{
  "routed_scale": 1.0,
  "router_z_loss": 0.0001,
  "lr_router": 0.00212,
  "norm_eps": 1e-06,
  "seq_len": 512,
  "steps": 5444
}
Below are experts of layer 6 (counted from 0) of a mixture-of-experts language model. Rows are named router (the router's row for the expert), up (a neuron's input weights, with its number), down (a neuron's output weights, with its number) and show model dimensions 0-159. Each number is 128 + 24 x the weight over its row's rms, rounded and kept within 0 to 255. Numbers have three digits each.
After each expert's rows: "mostly gets" lists some tokens that are sent to it at least half of the time; "gets" lists some tokens that make up at least twice as much of what it gets as of all text. This comes from a sample of Wikipedia text that the model never trained on. Tokens count by the router's weight.

# expert 8
router:115154146121139091094118171104154164119147171142135135110124111169123159121188145082110103128120118137100154139119158130111121143131174112125143165154116137150097110136155127114121125131102129127087097131156094118144077157176152108121123110182105159148131105112169141135153128137111151135108117089081153139148136138125124110135075161127105127121136122116121119086126168140094130123123072172173126146125131149137146132155150120092070117137149124120149174152160146147110131144144168
up0:203155152113112147127139105105091150147136129096121160123103129114115180132141118137166175146155111134147124162136115129120154134101149156141127128167147130107117109150147124116152095130172128126132125146124169103116153126135116075169160163099130124149116135121148131190151139117184108161102128135110162112146122157109121093116099113099065139127122127151108149126148121129133139116138193132140107093124164131151162126124154128153127130127097128075146118166079113088151130093130125
down0:098123100119177092109106130136145115106136126162154079159157105115149136143121130098108129077108154130123131136129129120125102095140097097121146108064117130150136148156102131116127165129099106123111125099165090125110110117115135165085116101170095135139178168129089123096119106105093148114150142144107125172087117103096114150121138158194161115154157103106177108115110143111120124153135096132109153125132156115103098161117098118114126142138149096142133094124166126146128140179150127
up1:103195125090126135140092134115172110119081107139097113129147147148111156165151110171141130128072142112102130166165068117119145139152126151122165130138144156143152141143149156111103131109182124128127122145122127139136078133131136118146130068128114133164161130135098173160109082158119141165137099103179127130124107137133122123134087096091148120124085109106138110185124151130129099126110132149135144151092117113163117175124169134126105144134143099115146165129137114135119131135131160
down1:131105116127091159108122144135130131152161147059138132138112110143152132064130127137150144161114119145133142152111175149150146087097140119135118155139114145109129133119099147134154127136110112129121137108142148112110169114173138137105103174111121113146093141106141119111095168117124082070104136130098150093134151154166154130134107166132118163106158143129130149107122120105169137169137122132176150108139144136115162088124152148163128151126136140194153122099176131100105119161103070
up2:118145175105128139147147125134106143125089106119112076112109119106104145131135104127119137140135103077099065112134115146109105133116134124143113150098071114060130081154100079139114100119145085113141115138092127145141095118129109136137148149132085126141130078103090176113092140140104120092107141105113137147126132117115110111113134131151125124141094100121172133120114184096124156134148109104184126127143115149136079163152119120101105170116111107138126095114109150110097092107155116
down2:120086121100153118129129155121113108098149129123116173159133090109180096093123135124140117124081147132166140137124126106144129120115121113136139138146155124145100155051166179093158167101105154120098150139148124146129150118133132104119063117142144178086087125138177082121117107153138140172173124154127146115135148146132112119155133114109109155100128132127099119132127105158137111118113131134078125140129175120117158126148180141159150121120136156115120164123146103113119125124072156
mostly gets: " The", " the", " that", " with", " a", " for"
gets: " the", " of", " to", " in", " a", " The"

# expert 3
router:183089077114105094107098135103146155161127155106134089084158100122130144123177146088100138134149112121101122123116143076149137118167105138190135142112139163118148143165132132117120114095142088130132105135153151092147100150162128113105110136163111126160164134121156128140144108128094116137137130122143105141151152119111095127125128154121143107114089099111099111161167138119144131108115140179137151116194109169127138146155104082138105087129138145125135116146134130166105136180118134
up0:129175154121103136123126120153126138125166145153168122120164121133100176146093167165090140135136126153100151116145107120131128117152129110170165101119127102115179148133177131149155115087138138144134118141137101107150148119140118135153132101090094148108187124127118130084151146115132107127118100124161116146132157134091104102113108105148118088104144137123125113122123142107169130164111186119093143111158132091142166152134131128142189169131127141170102114161143136155123171191140110
down0:148089149122137131135154155106170144133142144148125106141150104139133050158153142133125125112157098134145097163123076114141091145107163143096125091149116120110144110130119105164112138156075149097127106121102140131069121139156175102115114137130159150116155125121124152136160141128110122065134188143141159138142134108181150090154122140124109156176141140180129115138140116098140142152152152150116113134135152150168114127131145161149134088098176115138157119125126154106124124143132150
up1:172169114125127139096104124120176157163125148133116130170104131106152155103118124114110114111148137070121074145126119143138096113132124121133133116166074144126142138129137128160139108133118146131102154151171131097125111117138110133096147102145139183123089104161156081139112146118087158130138122133144174122150104102164122127106125156151108135117102147173152164159137091099096122159115113170148152147106131136093160120096121083143148136147094144135122135134135080113106113089070151
down1:103116175125124083133155133063131126140147121170116119109165119116158079099123156114111117136085152135123197095135102130135147141104169090152147146119167082124116101106095164116113157130141110108131117089141118112121110152142096129155097133076147111085113163070139144120112125120149121132141146126131114113121150136109159148100149093134113097142103176105119094161082132139153117116125145111142109063127119137133120127115164158128156115126164167127139098144148131132147117119135145
up2:086113167099132129122133107122138153111102144096145147157127118143145102099127106151148142111134130125140131113131150156156159122098104085140133111128129149124148112151149169103078128138173148119151161127115116115118117158126131106061124124096130112119112122139119121091160100168137148154139103129111144171097130129106122158159124093115126144072132165134110142134125135131142136089086177095178085136124152127114122106119165129092127078179114130095122087140183121173125161135161169
down2:151141078154117141130086150150102116129127099149123142096158138119109126113121114123128103128088133082104123157112106128150167121117165155144137131121121176125116114125132141144123156089153150119151111157154135154152071119155127132125136131101158124147102123158088145147137133172152130107109118141149134171098107116136182137146068095094118136173111151133125100104172141094121061158134117124098128118137125091155155139133132104135135174150140129151122122118140163114162117189091081
mostly gets: " 2", " 0", " 4", "\n\n", " 6", " 1"
gets: ".", "\n\n", "=", "\n", " 1", " 2"

# expert 11
router:123131129113120125107122160123145140171100160152110111102109129131171139076118093155121100149138084115130131131127139132150149123145168135088149130123162134112122095152158143116120099099119113101174098154121122166204104122187136096153142122121124084132148109154077114148106116103128121147173114131078163124124171100111138111144132163134144109145091115132136142146159149167116104113107182133141120146142094130111115139133143141115138142184099132116127165110138131149130138160075161
up0:172156097111152089095140111145072150128139140121100110089140118137114101121091178101083097118152075093121131139172084108135158099114160098145144126138146126074111108109118147119113091112133121127112136149141128129132096132138114117114109177121115104118146104126092096110119082119141122141108154081122094127135160141106127131136156096122119106096141119126132130120102163104146095123147152114148122102154134126091098108152157099140091128148097136120101125118092103131079143142057105
down0:099152123139132141166153137096123160121086109084145133149080132128153129143097110134128077131098166090130113104137107145137154132087112133186096112084104152174111159099103147101167151121126110101117122158109156145088138152098148116112110148114095131163099144116109132138140155136111118114127146137117126123100115115115175161158152132151115135143169164141082153095106106092143085104091119102107145180117106147156113133109160135142157118108122124153107124128135147172156098117153144
up1:115157135099174160146126070121138150117110128136103157139143091151125108142150132110163116144159169151125136119104152097149135129096174123165124111124122129114132112108152118105143128097174159115142141145133173112151125123142162183106168133161127119138084123118112101109093142125102106114178109114122124128114106102119150168108141142144137101098143132163152125106143101101142135130126183168124099193133131138136126117170100162114127098194116084131123155118140144097152166124165134
down1:124121113156140128156088123135123104106161160097121103131131150144102134108104101112117108111121104159178152183133119146147141099135105102119111109144168152125163178140173107165113144158117109139133146133189129109153123119150086130139123123089122165113119088070111173093121111141145123104141146132165162127106129123102124171093120135103147116174116109140133123108129083141122102150124150107161115138114106116133101170161134111150121115082099115115167071125094113122132121146080135
up2:119146137110129113157105158141129185152128166108128158133133140121104152130162150136136082111113155130110132114174121096133092111119158157135145132140091124115114104156139123127081150142177145080147165158159108120147149122152084165126154149131140105140170126146113141142106168166091163141135140137125120159156139141101107185137175149132143157071150119150156127124139168127139100128079126128174142158136083160116103123145089169108130130152109118143142123128124130095152142096157115
down2:129129133086135098130107107148090132152143117163089126127121142125110168127115114131119106123100131067118109136074115133139149097138118089116157138133108149133095122148110133098125144121125154094106117142131121114133110136121158143137115101127169155145153126156129136137133118152141119151175137150125188131126155162145067137151122103119115137129138081142129135119112133120116067145154153145153111133154192208121118106113166161087141149152118128208109141131151120125149156086123150
mostly gets: "et", "un", "ang", "ur", "od", "ow"
gets: "s", "t", ")", "n", "=", "d"

# expert 1
router:126141115117148128117117147156138154178089152097128143107154127136138145129121146104095123130152128166128127163154141131171158167127119147160101146152131118172122113168151124126131119141118132119109149144189132114129135129146123132104108108167136115130140095112134170110131111169121117092186135108097147122106151143136132125119141143113127077142106132133068124151105102170125137120096091123147129104138159151146175127211128153092125109192132140163130112102127128183130134153075107
up0:180120149148123118097113098110141095114099136108082094093139095148145187132096097098113151114151095107076149081138142109156145136124092094116123127125140105160096116072130104140093124109094136139104140181176137120132136105109149098131146120123158158102116105132112155100135126119102098113174082147133130087130133127141142088094095087131102120147165167115115155124125133104107099119116166115127127076127113146098123144119136129120149138124117106128135154106117097133131179112142127
down0:095063115078117149101107127132130165140178137131110105160106105135149123114077093163126110094135121170141123153144140156101129085076123138148106135131125121109170117138144130150139136135177114165122161088140076126135127170135116159120115120121117105164114141131132147168145143163112150120138177075135156132121115151154147167138135127143178089114106118116127110147099114149126102148094118163107126160143145154086106095120156126118100081123172120122130128130153150153112115141128139
up1:139125143149110153131142136117131142135121136107144153112087102134116095128185093084155157123145159134116140144117125152127132120139148154103137165179117128124150117129115170155118094140124131106128122117119158099113162166130105168146146134171122148159105110152158172151113153121094120140149141126117087092116118107141130147085082114111134143133142115165119129143125080104104123127131096157170099099125139126154185121100103140094144077119138073106120125171152175133158121152136197
down1:163143153128111121069132122129115154118150136099079095147080127145108143146133102139105125119111163111147170187081107145126154070162139126136146134144149173134133121152145109147139120104084135118173101116087174142099121120114132126112110134126108142130126106128116117106116100143116158104092188142084145129153102119117155105130133138113146107135148139145172104113128078174137130120128125087157104119115161129115128139105160157138128129186116157118115107122187105158147138095124115
up2:123097187126129108097130171194148114141117155138125096137151121169082110115095094115109156140119077130092142122107134134152111102136105119132134170086110156113119146177107095104097124095125153131123136120148155096158191148148143087101130163122140091140150127156127143125131080104145149114110125117106137092138107142124135139125123124135138158131106094133167140128111121154130175154094125115156102105119158102147123196135158148113131146086073128144125130154141126113126127105130148
down2:107096129134099117147122112082121145138068119120170139124118129091163158189157161128098085135091097082185138113155139111120137125159112109135144150167163100145116113124131122112122153147143127149133105140128128159126135131112116081119123104103140135082112147107121094162139176162157115127113128132122148108118124145095149111101122114111108127184138132083112134102138160164147108160104114109126129042112123104123126091129109093124128130098117122151106134098127171158134122151141148
mostly gets: "%", "{", " October", " September", " January", " June"
gets: " |", "|", ";", "  ", "%", ")"

# expert 6
router:132147086146175123104107133107145175142092097099118117099117088150143145116136131137124175136138108087102172162108108120133130175106126127103113117125091102145141104154109146145109152116096099127112118132172116115142069100114126149146094117109155135126110151141153091129107078147118135132113131126115150162144167152107130148157103158135156096111112130147114182127144151133167114154113107146144128096121146100116130162170084123122074107156172151149138124159149089115129140115094165
up0:150126082128065143066118140089096106124092108111117104149102100150189114112092109138148127121083128129119137130121103154129118139140119146141114121142114098102152090121154101091155121099154123146140093139137104080108094139135119120057127134129144124126132110099114128114101094159138148087133100124116126129140129115166125181122118135134096119159118176110135152132106104141096102144153161122151123120112099124094138143162143123139146111128108138137153106158164060096073118138131137
down0:088110167115141066100128161159107124117156126130111178131129141089098129134182144138076116113106112118106103113171112134131124151127119133071162136110147099091125117131130140106129135151103141180127097134124168134086168129152177131135145103112146121106139094131123111134119153133086142127120161140127180085100127135146135128131101114082149133107131111160159119125120184119163131103109137134090105142132100132132127140083144141122124160101137117148144164122105177156126100181110132
up1:156152154103180165100138116114157152101142138163076118146105099081132102099145132162110135147155153135166123145150089157133130149147137152104163105135128149133144124137137156105109083138130112084093154109150101142098142101150152113123125133148110154106129095111115101179108117113155171091142160131158132145141129139135118148107114102132107100100085127111120139125143115141113132173145153174171111063112107156160108112101134136116163131104159108177097134116142118131136131120115079
down1:104109132098096102125091152153140141127110106113144158116171162083142100115132128093114131121150159110123103138152134126147141139145099121150101173131173111168128095122131142156130175147121117188179107143087126132168171124106109126154127099104111116107113120134099137079126126133112125162128103169147115098139134103174169067141100133069123139114145139164140137133151128117141102142117138106114164168156147133094170116137122170154108120122111109141159158078124145131112129114108132
up2:127122191118144122171172134123136115130118131132134121121137134098179166142139108102111125120153104117131162130131121158098147131140142157156155118161160104111136139148136121093117131149153157093072138138157133142141107108102121131134151105108142157181140107102105101107146121151171098163104125171122127128126126107081107162147138156125102139097126129180111111125102136125089161148063125136155139109096119132138132145133108124084182087146117114163121152132126152135092137122133050
down2:156162095142193110101122103151080149119113177123132178139108154138119125158122118128131118168137134136122102146144147104132087121104125122148118159143118174154143119129140130124108145106123105151115115140112121103128151130153138135110115153136121132117138139106141162151106111145094133146154133063131169118094110161154107096137117117097133148152106122089107122143142156142188108082100121084109107106122130110153164104181174103136098137100128151096103083092170124143132100124127178
mostly gets: "°", "–", "\n", "  ", "′", "″"
gets: "\n", "-", "|", "\n\n", "–", "  "

# expert 9
router:124162147115136112062147180143155148112128158157133085094172127128148164135129137062115093144111094131139152112125158116141109144176137139151117149171095140133125117131145141131122134136163137129125091145145102103143127166139117134138130102136118151108131094101138162141141117156168119128101126121094193135145113134133150106120125157110092087097073119093085143092120136140136125109118092136149132137139134158123162130169095128128066154142154116112133150184162128158112131124110129
up0:111132119139131083129116170096125178157088120187125156119158124120133127133103142115140123120172105126123132141166144182148142114146126138132107143169166114134152117140114116120095122151153168178095155085135138113129130123145096119165105111129160106159153139122147139098099130144137098132130113106082147142124152152114130108149153093161165122076143113107141135096109180152133138119148183119130150102110157155086121159174134133123108150125123131125125145193149155106128096104163138
down0:149122125110137113148139152143103112135157130065102092147120132129124099129136058112113127143110105154143112139116093119147142093183076170117116097122113154168151132128112132133126141124140106139200114135104111123119133096147111158133127102166136157099124166129144121135117156087144153112170130142157118123137117111131128132119124119123108088178131164147125153174188127130142114105097144123098156134116118111134137159115133167128092122080120114155166076121142129157160133111133068
up1:149163139100140114102165152140101152125141146158166101142134092167138146136144114150076073131136106143089169099101086129086086135135124092095114102106117121128149114127116142122125151133114117075134137137108108091129124114121155114123118116103136107119094162108132171096113110162137120099132100113098144100122111132107105104142167116120124134145073160125107153125139131142101146088114151156104119151145145101127173162163118128075111163140077083176140167140123136107155117127128131
down1:092116142144108146142135116114156108159116106108104132136122149113097110121125122076158137145090141109139094125160144123158129185128125119176159168144158143137085120117113128153111129107169167157118112129144127148131123135086138112151151127137133130105132066111127102152102145088141123115129115096130115136123107090176121124135080163139146111134177127110144092089107107148171128147131101117137188124140119147112128121096143139149158080109131218092106139119172134117117108133118129
up2:130118114120153100126130107102092117135150104144138134126128097132127127152155070143112089087101102118123165136139143130118081128131108088130105087086097083169141089090104132147148128104113094144153145149136140119128137154116140137137084192143109090127102130130126144150119133131110154160117131093138122078153122125094118143136133157119125084106098172136117136130100135107122120121085120133173180101133170121109106156176156177127095094070148127122084128120124118103119144147130134
down2:157141145164114126108140125174122137097103131101087124165138136156146139167095154113105111144121157125143132169105119096123184090096147127099133144134115132111128150174156088132126111125086125102080102107121079127139132127123119100129134085142124150136134140140157159106149112116156097101151167134109120165109105124121101129188095115115121146122120134144088111135183153145108125136178150127108058133116106167116125122101128053115109151132115143145153115137117113141103125111139104
mostly gets: " \"", " which", " who", " that", " they", " but"
gets: ",", " and", ".", "'", " \"", " that"

# expert 2
router:144150133135139163108122159129138115131089152121154128121198099139137141117130161148106117128131126153112106130114128129117154141134178120116158187127151141121127117144151130100135107102149076114078144144158164131140155147170133143138179136132130146133115084161085134069119157113141111169115138103098154137126166136098128103082089164145135141122088097108127136156121127142163177108100128158144123124180113142115159167149090093118125112118133115130127139113173106175158121142129119
up0:154130067131145151136127106145136106116132105133097132094126120117130105142128126168152150129129118141098157118141138100149148145114119145156190115137155126136123127171137154128152128120149081137105112134144084120174110104126163106154110126118105146131108187107136100095127150151114111139157092127124119178119165148135135141110125077126129096134139116152123123121111101135146113069132169156133102144119131129146078141126131152114138141117124120101066072174108110086204115152122091
down0:146107152078133120137146108069141113162110116137109110112073134124131095144136152144100143147146136119144112128106134137116077112121168156102127119114113149154184117065115131133104144104131133096199150119113148089140076135146138082133090180081104135101098121162166149121133119132135109090121122126097152097157127117138098090117176127138117133115098138116120150101104121130121129098130088129180132117089154122115101121151119126131167127151144115153151131143137152134137110145150093
up1:104140139138116126101083118090155120104092147107115090152168141125136157146145090143131130081108067112121135166139143133144097118107175079114131109114109161171139109144127128112086088113154139128130136150111079142084083136149123133093150164147088160129154094091152167148091123135160124141103107120139133128125127138103156126099153147126111145108143104113098133105116149141094108165145139150123107160105170095092123106119117145165134151080142145115119120134186132129133093127113122
down1:163135113148073133120142125085096122165095109110131111121135123109121090114162127106123106188127123141180108135151151081175127105132152157122137105143123111089137156071147135097117154127148132117143082158151178135208118132101129161148147163117130110136134161174122121140117138114139123127166118117103107106098095118108104133157142127168124105115109133125145143149122116102129110096105114158108151163101135123108122143088156110095130164136120149128147148150069106147157123143151122
up2:170122146111135099129100149112137128150111146133124156138150144117133132158133134110153136112167146165125154121168097119127125115127084155121111114165108129121092141135095121120118141196156136123154100150157139087130172149165160142166152108125127132174085142170184104119167143106126100147138154154135170186139163108120129102162142101135097122137107115115104112127109141122113137183146118127179140127120146134147135117151199145164132141144124120163139163123129162113122077150119134
down2:147143134171109122101140133106176160172127143120129107113127110129163113117154113130132130111100094092146121153114107167144136174133159088165147146155147140130132080155152125107163153105091105123134135152107141167142141108146112137106112143169159125108158126135119100131115120129129140104135091077122096102157129145160128137098103155159162115128095151156131138156139133148144121125101147178135141111147115129139190139157072098108111164114164149114160124135179154113140188156133163
mostly gets: " would", " have", " has", " used", " him", " 2016"
gets: "s", "ed", "ing", "d", "\"", " ="

# expert 13
router:139124100113144090103103152059139155118094147095116112126151115150140133111176089099116127112107130104137170102098086112143103126140139155133158144159119155110111138138136136117121129137130149171108128125107103106091083138141119141153133131128133148160127105129109132097100121117190145113144112095120136127161211172148134112102117141140149136135131089142166124132128126161111091114106110151136148088158138114163166144160149168112119107181153117143093101126144143123085159113116163
up0:140153135116149078089129124084110108149136198131107086123132121109098133128131134111124134113119112115138154140169139133128183175111127136145123144128107155144071143139115155136112112124110123184095097122129143161139161121157150116128128106145095117166111088143083108132132156112159138134106106082155165148120158218130134164137117124130116147113123169110105133115134148167119120146157185128120121108105114084105111103105142135134140108110150123130152126167139120093135113107141166
down0:098099124114126117133161130158101114140145116094162155134103114108150053156091106133099155144119148163184140110114089116113127121092086166110127130100123115168147086155138138137130130111132107117134160142084117067134102139124134141144159112099085149121119142150158094093151177115103142094133144155150132119090117141117136113142111128091153104139193144126105147145141130178163147113107104102131081113145153108099127142090136117129129136089105137157093134143142125109111119109135136
up1:148184138150168146126080123122168134130087147134097092135149128142126137135140140144120098097142187205130112161155169172128133122137157144128120123113135167138119167148151135125118151093096145127150125112098129125156093110188112139132158089127122116110113157139110147128127108142160156091125133132140127113118129159113113153124156148137102162125168146133108102134123147109117155148128122131096142111085151135101158157170125139083121132141156132141163162180086116116158132102178122
down1:135162162127122122157132126195124134119123117144138106136118145152110119117140135148080119102115096101156136144097116145162112152121165147124114152139184146132130111116121144109082136106071120145144102132134117116115168094134106139138165117144133087148123131115121100108159178087144118102137122151168164066096147119136092151105087133135079169159133130117132130134157171134133134146106075144153128127134142118162118147129126075145169121142092136104111106150079133125170133127095096
up2:094124174127140124111105127123092118159128124121133101130137118099119067120136145125105090138093103135116137131146146122127168168120115164153154148092101104118145121127133118095125097124130104125111148113093119104102123101117135124131128148130158099147131145083122131122108110079118156131136144100109173127147129155099140172165143116119133160100144081127126125155115128142122138133094109158157161052123092156104142166178125143175169117178108117166131125082091145175110093118141149
down2:136112119137128124138116155105156125107114150095132156130144137092122132172071124138102136072171090153132119120134105109112178115170118119109090149136142112122131123165121123143124129141086134145131124111150157174109099165119088126122143154163128168147129138117119163135127149137175099100143135158159118125140135155181158130127150156121144186147135114157148116115118124125190095144109124086127113135145123106105069126050131131085120148113137139138120157128126148102106172141104140
mostly gets: " (", " under", " U", " co", " res", " un"
gets: "-", " (", " in", " under", " inter", " un"

# expert 0
router:150132118127134101108117109110128134123124148146152104081136115139163117137147164111164120149139121114101119091158142164147132134159189104102146157129137137157098128145143109111149110109130068127124149129120064158171119130114188127124125150169133173124146100117121083097135112121133108135097113095116169148108151139143145105132110163132115143126123144145131147181135118142171082113099093165141073110137120131112141117161085166104143082108157140114107139127170108133129145167133090
up0:184147094122107103119130126145138055133130132152124123106136122118121131127133121132138131133082112136137140159136144136113145140094145072110121115157127150190102110098160150148149152143143177119110138169111157124156073093133136105140163072130112110053189154135103093133096139129132106119136149158106131170107111141125141158089106083116129128115149123113154143134140123127157125167124141108095149111162143117131134068151132095117158126135128119142118116138151141134125156157143155
down0:135154168121152122160147148110126147146143130101136132147116083126131111113140106103087107148165127081137124133105142113136116136120098127137152149153152136077143157138126120159106144126069084102110100132167120143104187148124108097129139205143096104183149142122093117158160108145083111153119076127122125127121154129140135116121094123146109123131106133122154120130134171130088148089080151128152134111098134128118121133129129162152107126106138121105137161114138106105126063091085144
up1:099186121115152100120121103142119091082112156147156093113142108112107080161149162170104119135145087132130120121134121132152153135161168073137161117128112088129146181142163156112137141104113110140141112094120130157115152139110162122167139096103133130103168163151099121112108125065143066119153119134116090136136129107147132096084138121159138144118113155126115138115144152096112122116118117161151116086132145130111134117137133103132088101078118142098113132141154104149158136136175143
down1:125129161164153112095138126107147109100113121099156140139108082112144107146136110125174135112110136135119129110191128122129127171115128136100113101119139153114124129115147157196180159143134118101130144126114142111139105096148124123160117120099150123148152122156129121108108138149081152174092135124163116134102140114138180176117144107122107145123085094130131085089127134144144106155110089090108134161133124083085160116096101096144142129163178153139149172131136106124089142108137166
up2:148139166092170072131145156101158123159118103135084074147143101103120107162118104101128140104136142137132131092058103195135129132137133121113114101135128143126113087148135134117119152115140116151122152116128104072148115117126133142170155111097135175152150140144140125130137110142073119122153125109142114175139129157167138148112145105159153119126127132171114148134134166156173139152127109116132083139151108122099138083155135133158139124122114161164120134074102142125142128124155174
down2:149084112139093162149128129129101103081123112120186176148163137166087140110111102105140134116107149120096122132152123101157123159197140138123177103110120143109107160144139165147138111087109141113143131151122143169157148137132089164099130154148117122146121143129142117140097146142158098137083111155092104121120153109115171164135171138100172107141092139093110119125151143105112131137130178116142128133145122145168134118089154095129106134161105120135140105151148078103112121158123124
mostly gets: " known", " family", " born", " member", " former", " national"
gets: ")", " a", " was", " first", " is", " an"

# expert 15
router:117174135123146091081136138126185151146131139169117139099182061113114117136178114124121125096109113137112188130135120131134116153138149151150172136179135107116101135146141120107120138129125117100101109132160095135147106126126141131141140112103124145120155081102159120138137131132140125074127100143109131121111146152117177120111087156125134068105117154151095117114118139135120105101098101129188108155130128119149144181151148090098149099147126137124132128188135127138134147148111087
up0:135122121128133133084138122138180096135125068156104168118166107147124096127133137123199124124120132118117132149095100190177131154172119179149143118180131151140119120080118158102157105127153092125125110107107134146153123138117152132131139144135085110074169113121125156103131150109114138120136178138117120085100094121133109118101148175138091140184123107111109122140119141134153133133137163155148131083135135135114140114152121115112150140124170128154142149144161100164126098126114128
down0:115129100148112089171083147120093182177132158089117122137134124129137133155110116114132144113151146106111117133139102143140106117103118137158116118137129120139108143125138097110086130097103129157127150108119150147073144106115113111164139128105161143110149090106093114114124082127179160154117131116093130145142114107182141129142146116142111128070085111115109144123121106100117170131122122118128150139139078121138102110139108161144159077092096162109103138139105121068189154155120152
up1:098179134113114083106086133109124154150132107118112098159155138128138085113166128127130126119098139125153093108136079097132082122105120134061180146104137089117163105131138139140102107145151111084110155103134133108133111145156137121052127148120113143137161106106114128128113101120134147113123178087112153109097139132144144156149114077159117103139110064110137103095123161107126102129134147155116138106123107157158115132087134147131132125118150150118123106164151082129152142154129128
down1:141127100140121157127124125109092114107123152182127149129141142117162122117146139151140093168123093173098165129089125149105136120168107136128105160147171137115180125135093111106175148120192177149169129148111121132125108109140149142116130142145093133090093121131114123143122144134117074132085097100124135131116112123158124115168134145113154100103113125106166118198173141121132135095132112116111111106142105105078165145104083124097097150135103092133122131103137149106102144118143148
up2:128163192116156118155120135151076139121109136154142113085145104147110111120127143162152132133084139166100169092090145135092149124118127106114115125111115166140161142112135141101088127117165124144157120148157134125096110122143174152117143132100132115144119121101098144132121130119105121109130116152119115117144155119116120163134115145147097131096122147122165173118113181140126153107196094180154124133138151140170070109136136126102111142171138142105170115144157181125125158100086120
down2:091105092133140105123147094074126115143083139160118169166098146142128141158145146104123130089151133169133088113073116147179117148134136147130131109151141115129121105134145135133161126077103131117109140127134125080178137145104080112135128118162150145147132152098157085144145118164143133123130144101135165136146105123169137108112132146150126119158129097105085076133152127126113089106099153139071133115144118163120142141117125094146128130123140084123113176142133117158064103106127114
mostly gets: " at", " On", ":", "On", " For", " At"
gets: " |", ":", "|", " of", "-", " in"